config = dict(
    d_expert=32,
    router_score='softmax',
    routed_scale=10.3,
    init_std_router=0.0247,
    vocab_size=4096,
    norm_eps=1e-06,
    beta1=0.95,
    grad_clip=1.0,
    batch_tokens=[32768, 65536, 131072, 262144],
    steps=4442,
    dataset='wikipedia_en',
)
Below are experts of layer 3 (counted from 0) of a mixture-of-experts language model. Rows are named router (the router's row for the expert), gate (a neuron's input weights, with its number), up (a neuron's input weights, with its number) and show model dimensions 0-127. Each number is 200 + 20 x the weight over its row's rms, rounded and kept within 0 to 999.
Before each expert's rows: "gets" lists some tokens that make up at least twice as much of what it gets as of all text; "comes after" lists some tokens at least twice as common just before its tokens as in all text. This comes from a sample of Wikipedia text that the model never trained on. Tokens count by the router's weight.

# expert 2
gets: "to ", "and ", "at ", "with ", "a ", "in "
comes after: ", ", "and ", "in ", "), ", ") ", "ed "
router,220,178,186,184,215,156,209,225,190,188,238,180,181,168,212,210,184,208,178,190,151,205,245,210,221,173,236,186,223,206,161,191,235,196,223,222,199,215,177,195,213,242,211,220,204,218,209,219,227,196,214,187,178,194,193,211,198,189,207,200,198,169,186,227,177,182,194,234,186,213,207,193,229,164,192,180,208,221,218,186,212,177,194,185,190,249,190,181,179,220,197,200,217,182,168,214,184,195,204,197,201,198,178,209,218,222,177,201,229,212,215,194,205,185,188,198,197,203,172,230,219,203,213,176,193,171,149,197
gate0,189,218,186,179,197,143,235,183,168,211,210,188,206,203,228,204,191,216,182,169,176,194,209,201,211,191,230,204,208,240,201,181,228,186,195,220,197,187,172,210,226,222,191,207,202,211,194,223,179,179,196,194,176,227,192,213,196,196,194,188,142,219,225,159,178,170,183,200,190,220,189,178,232,172,194,191,192,217,200,191,255,180,216,200,199,211,195,194,188,253,191,209,168,184,162,193,211,206,203,177,216,190,198,202,200,186,197,197,210,219,197,174,214,193,179,218,211,221,157,243,216,208,236,191,204,190,187,212
up0,186,236,174,204,190,169,209,166,175,183,210,214,230,214,230,232,226,186,195,169,177,228,196,181,179,191,202,211,180,173,230,192,236,187,200,186,191,215,196,217,184,217,209,182,199,200,194,193,185,239,157,178,189,183,207,230,185,198,217,215,190,214,224,158,196,197,179,206,194,173,196,213,187,209,220,208,166,222,191,210,215,185,227,220,198,219,234,212,200,233,188,191,170,233,183,188,218,169,161,193,187,170,210,179,218,182,206,231,167,189,214,201,210,225,211,206,228,233,204,197,193,176,230,185,195,228,181,191
gate1,204,199,203,189,194,204,203,214,197,192,210,180,176,179,177,208,196,211,213,199,212,197,206,182,207,225,218,193,241,214,182,212,221,195,205,236,195,175,190,210,204,200,194,207,207,188,234,234,211,180,206,186,165,203,191,175,232,226,194,180,171,181,188,191,210,194,229,191,149,229,184,150,223,183,205,175,208,249,207,157,210,177,205,211,183,217,188,186,202,215,196,206,201,172,176,197,197,177,240,215,209,239,190,239,195,222,204,184,236,242,231,188,195,170,190,217,205,210,169,233,200,226,179,215,206,178,179,181
up1,204,217,182,199,180,200,166,194,224,199,226,176,209,214,200,231,218,186,220,219,198,227,207,174,189,221,196,213,235,183,198,197,228,177,217,220,210,191,198,228,179,192,185,176,174,161,206,225,175,211,191,160,173,174,208,184,210,228,225,229,203,191,194,187,231,202,227,212,152,188,214,178,190,209,215,175,186,210,202,186,178,174,214,239,187,184,221,205,222,211,194,201,184,169,187,204,217,154,218,231,187,195,225,204,217,211,212,206,209,201,238,213,212,183,172,204,198,236,178,221,226,215,166,221,176,187,176,175
gate2,206,218,193,186,177,193,205,187,196,211,222,209,192,205,221,199,184,215,186,155,185,205,214,164,210,197,204,158,216,204,179,198,254,175,225,208,190,215,154,189,222,219,199,228,222,186,223,241,218,192,217,197,187,200,204,218,208,223,174,182,201,175,220,190,224,186,198,197,181,211,191,197,217,194,202,164,202,219,183,203,193,193,196,193,190,211,214,203,195,265,195,200,203,191,196,212,177,208,225,217,205,202,160,222,195,249,190,188,228,212,175,190,213,191,181,208,197,217,153,265,196,222,188,179,196,171,204,179
up2,202,181,194,201,241,206,207,246,194,178,203,188,186,175,169,191,208,205,202,198,214,183,200,221,207,215,215,201,213,211,207,189,177,244,197,215,203,155,223,172,221,199,209,194,194,238,210,168,206,179,203,226,191,217,190,159,208,220,208,179,185,218,189,243,187,195,230,195,212,217,176,190,215,193,178,216,216,198,226,177,201,188,161,167,191,203,178,172,194,145,221,226,205,172,201,209,207,190,207,167,226,220,225,195,184,170,184,197,200,211,236,188,187,167,222,163,216,182,215,162,212,213,188,202,213,205,189,220
gate3,165,191,168,219,214,202,201,178,217,219,209,195,180,193,220,222,174,213,189,183,167,200,248,204,195,190,206,186,205,221,175,198,200,185,226,214,206,196,223,169,205,203,210,219,206,242,209,255,193,180,199,218,180,211,194,213,177,177,225,205,202,185,177,209,203,189,196,224,206,213,186,199,215,206,210,191,204,200,225,183,212,192,187,217,181,259,220,197,167,228,203,200,213,167,211,197,162,215,204,178,186,200,164,212,216,231,196,169,230,200,193,175,171,216,166,161,193,191,171,212,214,221,188,164,199,192,181,160
up3,154,232,189,240,191,219,188,167,230,238,187,217,219,236,240,220,177,213,203,211,184,239,217,197,185,197,180,202,192,190,194,230,195,163,213,184,222,211,225,203,178,188,210,199,187,202,181,227,157,203,180,187,208,186,234,220,179,187,225,224,221,235,219,188,225,224,165,243,200,177,211,228,210,220,229,214,206,183,214,210,183,200,193,223,206,217,212,216,194,221,183,189,214,192,206,178,185,200,185,206,189,166,191,186,234,214,208,200,212,179,185,211,179,215,161,184,179,200,191,191,207,196,205,192,185,225,201,173
gate4,190,203,191,180,192,204,213,190,201,201,213,166,205,205,209,209,202,203,169,182,214,216,181,200,219,180,187,204,225,243,212,170,212,197,220,208,231,205,199,223,204,216,233,192,222,187,213,251,193,179,201,219,178,187,187,196,229,181,194,184,142,226,232,185,211,180,173,207,215,209,184,200,219,207,208,211,195,196,220,173,215,180,213,188,157,204,185,177,186,238,223,204,226,203,163,231,196,231,212,181,224,204,172,218,196,203,181,214,233,220,212,209,203,206,194,194,182,202,123,243,202,196,216,190,196,213,194,212
up4,215,197,203,208,218,217,193,217,181,186,188,208,176,191,161,155,177,221,210,180,216,171,226,199,207,202,204,174,202,159,178,192,205,229,190,208,186,173,177,150,219,199,178,227,197,219,211,176,226,189,230,226,189,232,189,170,209,221,192,185,224,170,163,221,194,195,239,183,187,215,197,175,215,194,174,193,239,208,184,198,212,215,162,189,216,186,175,191,188,175,217,223,212,177,218,190,190,203,223,199,216,225,193,214,178,214,198,165,193,213,201,188,196,175,208,183,224,175,234,174,204,222,184,189,227,166,213,196
gate5,204,175,189,176,206,184,189,190,147,211,178,177,187,212,168,200,178,170,195,178,221,192,217,223,226,190,226,189,212,265,160,194,181,235,202,228,229,205,191,200,249,211,208,193,189,199,214,185,218,192,217,226,167,209,181,190,206,190,198,201,160,163,213,201,204,200,211,216,215,221,177,183,207,181,196,179,195,181,225,207,221,204,175,215,200,211,165,183,172,197,212,199,186,226,195,207,212,202,249,156,235,194,173,188,191,202,199,203,212,215,182,194,227,205,198,198,171,199,187,204,233,199,174,192,189,193,181,214
up5,175,180,197,216,210,213,189,201,162,176,174,204,203,222,170,200,194,172,209,204,199,223,212,219,198,194,226,221,194,230,163,214,168,215,193,196,239,216,208,211,209,185,192,169,189,197,177,182,198,210,197,221,191,196,180,218,179,163,194,222,186,176,207,174,214,206,206,226,243,175,220,196,190,176,217,205,158,169,204,215,196,233,218,229,226,175,186,211,200,193,197,164,180,231,180,177,218,219,234,194,227,197,187,181,192,193,220,208,182,189,173,228,224,231,186,211,159,225,207,201,214,165,184,215,174,206,170,220
gate6,216,193,185,163,196,197,185,227,225,211,230,207,182,195,216,194,209,186,173,172,193,199,220,189,206,190,237,180,206,189,171,220,214,195,245,219,206,215,191,168,188,257,191,213,209,228,190,185,220,201,215,210,139,190,198,208,199,212,186,171,198,165,185,226,198,196,219,239,140,210,201,193,216,194,200,193,215,221,184,191,200,200,192,191,180,247,194,190,182,187,209,185,222,205,180,236,177,176,191,203,194,214,196,241,208,213,195,206,221,200,213,193,184,192,188,212,186,217,177,233,232,192,219,194,183,158,179,203
up6,162,222,197,207,233,209,212,168,157,199,160,163,192,194,192,179,192,236,207,235,203,190,194,218,212,229,179,198,215,231,208,174,202,232,184,199,195,179,185,218,214,175,230,230,206,175,224,235,197,180,218,215,231,217,192,173,218,214,228,191,201,209,205,200,176,197,203,170,224,219,179,180,197,180,175,201,197,204,226,189,230,164,187,188,205,169,190,186,202,228,210,231,208,186,221,198,194,243,207,192,188,217,194,190,181,209,185,183,219,212,212,177,207,188,212,178,211,157,194,187,191,226,188,216,242,211,217,175
gate7,214,186,163,188,223,185,223,216,211,207,195,205,162,198,207,209,156,201,200,211,165,187,207,147,202,167,226,190,177,211,195,224,187,232,244,173,177,193,221,201,199,218,211,215,230,217,213,203,210,205,195,188,184,196,188,215,199,205,238,215,218,201,178,220,191,185,221,199,229,207,193,182,219,182,185,171,220,189,207,211,193,189,187,192,187,253,200,187,188,221,221,192,169,245,207,207,190,161,223,184,201,188,164,212,168,212,191,169,183,199,182,185,181,190,235,199,214,216,206,199,188,196,201,187,209,157,171,164
up7,219,218,184,187,247,163,231,225,190,202,171,199,204,173,231,195,185,235,201,211,208,203,187,201,172,160,221,209,200,202,210,241,188,219,195,204,226,226,208,223,202,210,234,209,225,191,206,181,199,210,183,175,223,200,215,213,229,193,219,186,261,214,215,220,159,201,189,230,204,195,213,232,235,189,187,231,216,220,196,210,191,192,183,211,179,210,186,184,210,194,200,199,214,206,177,181,209,192,178,221,205,173,180,188,189,180,192,212,191,175,199,204,218,217,217,230,195,204,217,192,203,200,229,221,213,136,164,196

# expert 103
gets: "and ", "but ", "that ", "which ", "out ", "then "
comes after: ", ", "and ", "the ", "s ", "that ", "a "
router,190,165,192,176,224,182,232,222,163,208,208,176,176,168,154,178,196,223,193,194,188,183,205,227,234,207,225,185,218,218,190,189,221,215,196,227,230,202,153,183,203,189,223,206,247,220,235,224,208,195,217,217,204,213,189,173,225,219,198,184,192,200,193,220,164,201,197,182,175,213,185,201,226,188,197,176,212,220,195,217,240,188,158,190,184,224,160,193,181,205,204,211,207,197,195,217,187,206,222,184,211,198,160,234,179,206,189,182,231,214,219,209,206,191,190,201,196,187,177,223,203,216,164,173,223,197,197,203
gate0,177,135,216,196,239,186,234,221,187,237,210,178,182,168,191,223,205,184,223,183,194,176,192,185,197,188,240,203,216,206,184,228,197,198,213,230,221,178,197,199,207,207,198,207,204,229,182,208,196,207,237,222,213,222,207,174,203,204,213,188,200,178,219,226,175,197,181,195,176,199,202,192,199,203,201,194,222,215,192,196,269,217,172,172,199,223,169,210,192,220,199,198,171,220,198,198,212,200,227,215,175,199,153,227,191,212,207,204,200,205,197,193,221,171,174,182,184,184,188,216,201,208,169,237,195,179,235,182
up0,213,252,178,190,178,210,171,188,232,161,197,207,213,252,200,182,195,202,172,211,182,219,213,209,202,193,191,188,202,160,202,195,187,218,215,177,169,197,197,205,203,206,192,194,168,171,197,208,196,191,190,233,165,229,190,212,176,166,195,230,177,144,190,169,222,195,208,230,232,199,195,186,200,191,203,199,210,195,208,193,173,195,198,232,199,211,230,208,209,205,205,193,206,201,201,206,207,197,167,188,263,201,213,198,213,196,189,184,200,196,210,204,194,211,228,170,208,233,197,189,199,199,246,182,195,197,147,186
gate1,186,176,201,184,201,203,196,210,171,209,191,157,202,179,211,199,202,224,224,246,195,194,214,178,190,190,207,179,199,201,190,199,225,145,212,222,182,214,173,172,204,245,203,191,226,222,216,212,211,193,203,211,216,237,204,196,218,196,198,195,212,195,159,156,204,178,185,194,181,218,163,190,190,188,207,163,203,215,177,211,245,216,195,172,207,202,204,155,215,222,210,234,205,182,202,199,191,182,220,209,190,220,209,218,204,193,206,173,220,214,232,193,209,205,208,192,190,168,189,253,177,206,170,166,218,191,233,207
up1,222,226,177,210,218,183,206,226,212,195,190,201,198,218,164,211,214,177,175,154,191,186,193,210,233,223,181,200,194,220,182,175,224,229,189,183,192,173,228,199,218,206,212,210,139,174,224,206,190,173,217,211,166,196,190,185,180,217,173,186,194,171,204,225,209,203,210,199,184,205,208,171,225,182,179,206,209,205,215,180,196,175,161,203,182,232,165,200,197,220,229,199,216,182,188,208,192,198,222,173,205,197,221,210,203,209,179,192,207,213,194,188,204,161,199,221,221,212,172,179,239,216,238,219,217,189,148,184
gate2,138,185,183,194,199,193,224,198,190,157,189,169,172,200,172,199,195,155,188,209,208,132,191,250,215,210,198,186,223,198,193,209,222,190,211,220,219,197,181,158,208,163,227,190,203,215,200,224,203,188,202,224,205,193,169,217,197,216,200,198,184,189,195,186,224,184,182,212,215,212,161,195,223,203,187,204,217,203,210,212,183,195,201,207,172,191,159,194,197,223,225,203,193,195,187,203,192,169,189,154,238,186,170,247,195,202,212,214,207,229,205,193,220,177,192,199,190,203,196,199,192,221,185,222,218,216,197,209
up2,260,222,200,199,179,189,182,195,195,221,216,207,200,228,214,203,213,231,202,179,180,245,235,137,201,173,218,197,207,200,187,187,199,196,198,200,183,184,238,200,212,249,182,222,207,175,212,179,229,203,238,204,186,233,222,163,214,187,205,204,185,167,189,215,203,193,205,196,174,204,208,188,201,183,202,195,190,207,203,175,229,190,182,176,219,226,204,192,201,201,185,216,195,197,196,218,210,202,233,233,185,233,215,173,210,208,193,158,193,198,197,194,180,197,240,203,204,193,186,212,220,192,212,179,188,168,174,157
gate3,211,218,200,227,221,178,204,209,176,220,199,205,176,182,209,169,164,208,232,199,186,171,213,214,210,198,186,174,213,204,215,172,214,191,213,229,196,189,159,212,204,174,232,230,172,172,217,234,202,186,214,225,199,209,211,177,178,205,215,216,208,205,167,182,210,169,194,206,200,207,185,182,184,184,190,218,253,197,203,198,186,230,222,185,167,220,183,208,195,213,180,202,219,184,220,205,207,236,216,181,241,190,192,201,184,206,197,222,237,216,214,176,158,175,168,215,190,191,202,227,191,167,210,247,206,181,228,203
up3,217,194,211,209,218,191,215,177,188,185,210,215,213,202,234,201,174,218,204,199,209,213,210,225,202,173,206,217,181,216,215,164,202,213,184,183,200,196,193,215,184,198,223,185,169,191,184,202,212,207,201,223,214,165,187,175,182,146,199,220,209,200,161,183,208,196,202,197,201,188,213,208,188,193,215,202,189,220,193,208,183,218,229,210,226,181,177,201,206,187,184,208,198,188,171,171,235,254,140,178,187,189,197,177,148,197,201,209,221,170,225,210,217,208,191,191,223,246,237,191,172,168,215,238,222,212,206,231
gate4,169,213,168,164,215,204,246,201,175,207,192,171,190,182,184,176,191,191,202,173,182,190,247,194,215,193,193,185,246,181,209,217,207,177,190,227,225,208,225,167,221,215,212,194,234,214,191,181,229,196,199,215,161,214,196,156,189,196,160,194,226,178,204,198,214,199,182,209,198,210,183,168,244,215,208,187,246,207,200,198,195,185,186,195,178,206,196,195,205,196,216,185,204,194,190,230,212,173,195,160,229,200,173,228,212,204,219,211,197,213,193,188,178,198,189,199,203,214,168,174,195,204,212,181,231,161,185,177
up4,261,195,209,216,181,163,158,219,227,188,230,224,189,194,219,196,212,216,166,206,185,181,198,199,198,210,193,191,184,201,181,155,227,214,220,192,159,184,187,199,202,198,210,224,164,206,232,209,191,184,217,187,206,208,186,192,214,221,222,174,170,167,186,208,188,187,238,181,217,211,185,187,194,185,180,181,185,195,227,176,207,197,199,176,202,240,192,184,171,208,221,216,220,174,202,187,184,204,229,216,185,218,211,170,198,216,175,179,199,209,215,189,193,200,227,183,202,166,206,260,231,206,198,185,180,212,184,193
gate5,206,166,177,149,231,187,224,174,155,172,187,178,198,172,152,229,193,184,165,176,206,190,206,188,218,188,245,208,198,202,226,150,196,199,189,220,200,190,184,181,195,190,244,198,211,201,211,215,209,194,197,224,192,182,183,205,197,220,214,191,164,211,201,200,190,181,199,227,183,193,184,206,225,180,187,228,180,209,223,208,236,208,184,180,205,176,190,205,209,186,214,210,192,214,198,205,201,215,196,188,194,195,161,208,164,223,185,220,203,217,202,188,181,179,222,200,232,218,193,182,200,247,238,168,213,210,213,207
up5,240,196,194,172,154,194,176,236,277,209,198,211,190,185,186,203,255,210,216,206,201,213,196,168,197,210,209,207,177,174,226,185,203,213,225,165,156,210,188,217,197,225,202,218,172,195,206,201,186,206,215,180,207,191,218,187,236,185,213,202,223,173,193,221,229,190,216,160,223,197,186,194,194,198,200,172,193,207,173,182,184,219,199,209,204,226,221,206,194,194,210,181,176,200,214,192,199,190,193,238,191,203,227,198,202,205,189,182,167,192,198,192,199,195,228,183,178,194,219,219,201,170,205,205,151,193,165,199
gate6,188,208,195,221,201,208,229,173,176,186,198,212,163,188,196,164,202,222,191,222,204,171,201,251,202,210,187,176,237,207,181,221,214,223,192,204,240,208,172,150,206,191,182,207,198,183,193,205,224,173,193,239,180,187,184,200,163,238,191,197,182,187,145,190,196,172,174,210,168,203,189,184,205,191,192,190,209,158,180,205,194,218,200,186,181,217,176,198,168,204,217,216,220,195,166,249,190,199,194,163,212,195,167,199,192,202,180,221,214,214,215,187,198,186,209,213,202,221,184,207,196,188,169,195,231,197,217,211
up6,201,186,186,167,213,172,186,228,226,208,188,184,211,222,176,221,202,209,176,178,193,194,204,173,217,184,209,215,161,209,210,167,208,169,207,219,150,188,210,235,200,216,210,204,180,224,213,186,170,199,209,177,206,234,204,174,245,165,204,175,198,187,225,211,206,216,223,211,216,209,198,190,209,194,188,188,187,238,220,200,241,177,174,195,192,215,175,195,223,200,180,215,198,198,211,179,208,217,236,238,190,213,231,198,172,203,217,144,191,210,192,175,199,178,236,188,184,166,184,202,208,211,209,198,189,198,186,168
gate7,251,196,210,206,213,224,207,219,194,195,218,198,186,199,201,153,194,184,217,237,203,217,186,250,205,208,198,199,171,186,187,202,213,213,188,205,162,179,171,229,229,182,203,196,233,173,220,194,243,184,190,191,207,174,180,175,213,195,190,197,183,202,196,197,160,204,196,191,179,203,164,202,185,180,165,192,198,192,229,185,216,218,187,220,168,216,192,173,215,211,195,198,235,180,177,215,186,228,199,193,192,211,214,233,220,215,204,159,214,220,209,186,173,158,216,194,234,192,181,228,203,231,226,186,180,217,196,180
up7,144,209,174,176,207,175,204,176,216,164,215,206,188,207,175,219,208,226,189,155,196,187,226,174,196,181,223,177,224,212,213,177,221,198,224,219,213,193,216,145,207,240,191,221,187,227,200,221,172,195,221,221,161,246,192,217,203,226,237,188,198,176,207,250,235,167,209,185,196,221,198,175,205,182,191,186,204,208,190,201,195,170,194,167,221,201,190,203,194,195,232,218,200,198,205,198,204,198,224,201,225,220,188,191,181,185,174,217,197,218,187,197,222,202,202,177,184,208,194,192,211,196,182,199,234,185,194,197

# expert 93
gets: "and ", "or ", "to ", "& ", "but ", "that "
comes after: ", ", "and ", "s ", "es ", "er ", ") "
router,204,201,200,165,209,190,232,225,187,197,205,175,194,176,186,195,195,212,196,166,191,200,201,192,222,186,217,181,259,203,172,203,219,220,203,212,221,169,162,200,210,211,202,218,225,204,213,233,221,193,240,225,181,219,205,178,204,185,189,191,202,168,202,221,208,190,192,176,189,202,187,189,226,185,209,177,208,259,197,189,226,188,177,178,192,241,186,196,169,216,209,201,195,175,168,206,197,212,213,199,214,217,189,229,219,217,183,189,239,197,230,199,216,187,192,183,206,200,145,218,221,207,171,199,222,147,185,206
gate0,196,222,199,164,217,185,243,206,195,204,193,177,208,204,189,198,206,202,161,176,200,214,213,179,208,191,213,197,228,199,225,159,260,206,183,211,212,175,177,187,221,194,225,207,218,202,216,203,255,189,253,192,199,204,198,187,201,225,171,164,202,183,200,199,237,196,201,170,201,212,189,200,227,184,180,224,202,226,203,197,200,164,188,178,207,231,198,199,181,212,196,214,226,137,190,214,191,233,204,205,217,200,199,198,182,214,173,183,221,202,207,201,201,199,198,198,198,194,178,216,175,203,181,183,232,158,170,193
up0,214,167,191,225,201,203,185,191,188,216,216,209,184,183,189,199,186,211,217,216,199,174,187,231,211,198,203,192,167,193,183,232,138,211,226,190,193,215,216,203,182,209,184,209,205,223,183,201,142,202,151,222,197,202,193,204,204,184,238,228,184,184,195,206,144,193,211,237,184,201,204,200,180,210,208,159,200,165,204,192,197,240,197,215,180,172,199,189,215,204,220,190,174,260,211,199,193,169,213,180,190,207,195,217,211,196,211,198,187,211,201,185,196,185,215,189,214,199,227,186,231,203,217,216,171,223,243,197
gate1,192,209,173,177,194,195,223,225,215,211,201,211,195,201,189,229,198,181,191,175,212,177,203,220,214,188,177,193,226,217,186,185,272,205,217,196,209,192,196,193,209,203,222,184,231,196,219,221,184,191,180,218,193,221,184,198,187,199,196,155,227,168,207,196,215,188,190,206,178,210,178,205,245,176,193,187,213,223,217,184,211,193,213,203,196,217,174,183,143,187,218,205,212,160,206,210,165,191,219,198,205,191,256,199,181,204,199,197,196,202,176,191,207,184,194,178,189,194,183,217,212,192,191,152,251,166,203,159
up1,199,169,207,221,203,226,186,181,164,178,211,168,184,191,187,172,191,205,200,220,181,217,223,206,199,219,241,182,176,207,223,218,149,218,197,222,187,195,191,186,208,232,208,227,180,224,202,195,221,191,226,200,178,177,197,184,227,224,176,230,166,229,175,184,190,190,223,209,214,210,195,179,166,196,185,212,189,177,199,197,198,197,195,178,193,202,205,195,252,235,191,213,202,215,206,204,227,206,177,176,229,222,146,199,195,205,181,204,216,215,224,185,185,195,211,215,227,188,198,184,191,208,201,218,161,218,169,247
gate2,230,173,183,184,176,213,211,193,209,200,220,197,207,202,199,201,173,213,219,218,173,200,183,212,213,243,172,180,211,240,170,229,181,220,207,217,217,194,206,200,208,156,206,213,249,212,189,206,200,197,220,231,194,180,201,186,227,179,167,188,196,199,210,210,158,185,200,225,208,208,193,189,197,190,188,158,209,195,208,195,183,211,212,210,204,197,202,188,175,149,211,210,202,176,183,197,177,192,204,152,210,197,226,177,225,196,182,195,235,206,231,199,210,186,189,174,211,194,209,227,187,231,250,207,246,203,194,237
up2,205,187,185,213,163,229,199,185,209,226,195,197,208,205,205,221,170,210,212,232,178,205,180,192,218,241,190,184,203,205,171,255,183,215,196,216,219,188,222,205,210,163,196,194,213,225,175,190,192,206,231,222,195,168,210,201,225,169,176,186,205,197,206,186,186,200,201,235,204,195,194,200,184,207,216,170,214,197,206,208,172,226,203,219,193,202,205,201,177,179,214,197,195,195,184,181,177,158,183,166,202,190,213,152,233,186,195,199,238,189,211,204,203,200,201,179,230,210,202,201,196,240,257,224,240,222,209,243
gate3,221,177,209,152,191,183,219,209,182,224,209,151,173,175,148,196,196,225,194,199,197,191,190,223,211,190,228,152,201,248,217,214,176,178,201,197,220,129,161,171,207,218,199,194,226,198,218,220,201,201,231,234,201,204,206,203,201,213,215,195,205,199,195,218,209,191,211,183,206,206,185,193,224,180,208,209,214,214,205,200,213,216,180,176,186,200,184,194,216,231,199,202,193,185,210,205,191,191,205,201,203,203,201,213,141,214,179,169,212,215,230,194,208,177,216,172,212,203,183,191,199,192,200,198,250,175,185,181
up3,209,197,220,171,186,206,205,184,203,210,189,167,185,202,169,197,205,214,204,187,220,201,171,230,193,203,199,162,186,260,226,225,172,170,177,184,221,124,145,175,204,195,185,183,218,174,202,223,189,215,238,213,215,208,212,216,194,202,233,205,192,207,203,218,204,204,200,155,215,188,205,213,209,192,223,208,203,215,194,222,204,218,204,182,202,181,183,201,232,222,184,197,198,191,204,186,204,198,203,222,208,189,222,200,131,198,202,185,215,195,222,213,223,185,226,189,197,215,197,189,188,180,198,210,235,193,209,181
gate4,177,196,204,182,215,196,232,191,151,192,191,200,208,198,201,191,221,187,164,187,201,209,209,206,209,208,225,189,253,220,207,207,217,257,186,235,206,185,181,190,209,178,224,214,206,235,227,226,257,188,233,227,170,167,204,201,196,221,167,167,203,199,204,204,192,173,194,196,177,215,192,198,230,189,179,213,192,217,190,208,211,188,200,160,201,225,190,182,171,189,206,204,227,200,184,236,184,209,198,193,234,206,171,194,181,204,190,210,197,205,236,202,200,195,208,207,182,198,167,213,185,226,153,226,222,206,195,206
up4,169,212,222,169,187,233,226,216,182,192,176,225,224,208,204,208,220,204,194,166,205,226,186,200,180,213,227,214,259,209,204,208,207,228,175,213,218,208,194,220,205,178,205,203,229,216,227,221,259,207,222,219,187,158,222,220,175,193,155,195,212,208,222,219,203,208,179,190,197,194,208,210,208,208,201,216,178,223,175,216,222,194,186,177,209,199,204,211,190,172,186,177,202,198,172,208,199,210,192,223,224,185,203,203,177,189,182,230,182,185,231,217,225,215,193,231,166,207,166,194,179,230,170,213,206,223,195,225
gate5,201,176,209,186,235,198,217,158,179,177,197,175,186,188,197,198,196,195,206,174,200,187,221,190,208,196,274,196,207,222,200,200,168,208,205,207,209,160,163,181,211,204,203,187,227,222,218,212,237,190,186,208,174,240,184,141,184,186,182,213,170,184,190,195,226,182,210,227,204,211,176,176,207,198,197,195,192,229,205,180,252,161,198,165,209,205,183,190,210,208,215,221,195,199,212,209,215,212,226,189,220,230,229,227,177,207,177,202,204,202,206,183,215,173,208,195,217,188,189,200,182,208,175,215,233,197,186,203
up5,184,196,239,185,226,217,212,156,202,175,177,174,204,201,197,224,221,199,222,194,221,221,204,186,195,198,271,205,203,223,215,227,180,204,189,193,208,172,161,201,198,214,183,168,212,201,209,205,226,220,171,202,197,220,195,161,176,173,200,225,190,194,200,192,230,201,196,229,209,195,188,194,185,222,225,205,179,213,181,218,253,182,213,168,215,209,201,202,234,192,188,206,194,219,210,195,228,232,212,221,203,211,237,218,183,165,191,219,191,176,185,203,243,190,200,224,199,211,201,190,170,200,184,187,233,196,182,222
gate6,211,194,200,193,202,191,164,195,205,167,219,201,191,162,192,215,214,230,199,210,180,216,203,187,217,221,207,181,218,215,216,217,218,176,195,236,208,196,232,190,206,197,210,206,211,191,221,213,210,205,207,219,217,179,198,213,208,173,172,191,200,201,197,258,174,189,199,201,185,213,187,158,175,177,156,213,199,204,220,162,219,208,198,182,166,173,203,171,182,229,215,204,214,157,172,218,201,222,235,216,212,206,223,202,201,209,195,196,256,210,213,181,184,163,208,209,217,194,198,199,245,226,196,166,193,158,182,193
up6,183,216,224,206,188,201,160,215,222,181,199,223,210,180,197,222,211,232,213,174,178,210,173,191,178,211,204,217,219,223,209,209,182,171,192,191,213,213,214,227,171,179,177,172,213,189,192,207,209,214,213,224,222,195,215,215,185,170,195,229,207,202,217,204,216,228,175,169,195,173,228,189,151,222,186,209,186,218,193,184,203,234,206,214,204,152,235,208,213,206,174,178,195,199,175,200,215,221,212,224,192,167,218,180,231,190,214,208,237,176,194,224,207,179,174,211,194,215,228,182,233,223,191,170,170,174,227,219
gate7,209,207,193,166,210,214,238,190,175,210,203,192,204,209,215,192,204,190,175,167,208,192,212,220,197,218,246,208,241,191,171,175,262,200,178,236,206,214,186,190,222,227,201,205,215,199,208,190,253,185,242,206,184,226,201,182,191,215,171,190,210,182,204,200,184,185,193,184,208,211,188,190,230,187,192,204,231,228,195,189,223,176,188,190,169,226,186,197,181,209,197,198,209,187,178,220,200,214,202,199,222,197,107,239,192,218,188,211,192,208,215,188,200,208,200,203,191,199,195,213,192,228,205,187,200,187,211,188
up7,200,225,205,180,213,225,242,186,181,217,191,188,216,208,223,205,216,193,193,177,219,212,208,210,193,212,244,215,253,184,183,179,264,193,158,235,210,223,194,199,211,230,197,193,208,186,187,187,244,199,227,195,194,224,211,198,178,201,151,220,216,191,215,197,188,200,176,179,199,193,200,203,223,202,202,212,224,224,181,200,219,176,190,191,179,216,198,206,187,217,189,180,203,183,177,203,213,224,197,211,207,185,113,244,210,208,197,213,187,196,208,199,213,219,189,216,181,215,205,200,182,216,201,197,216,182,214,204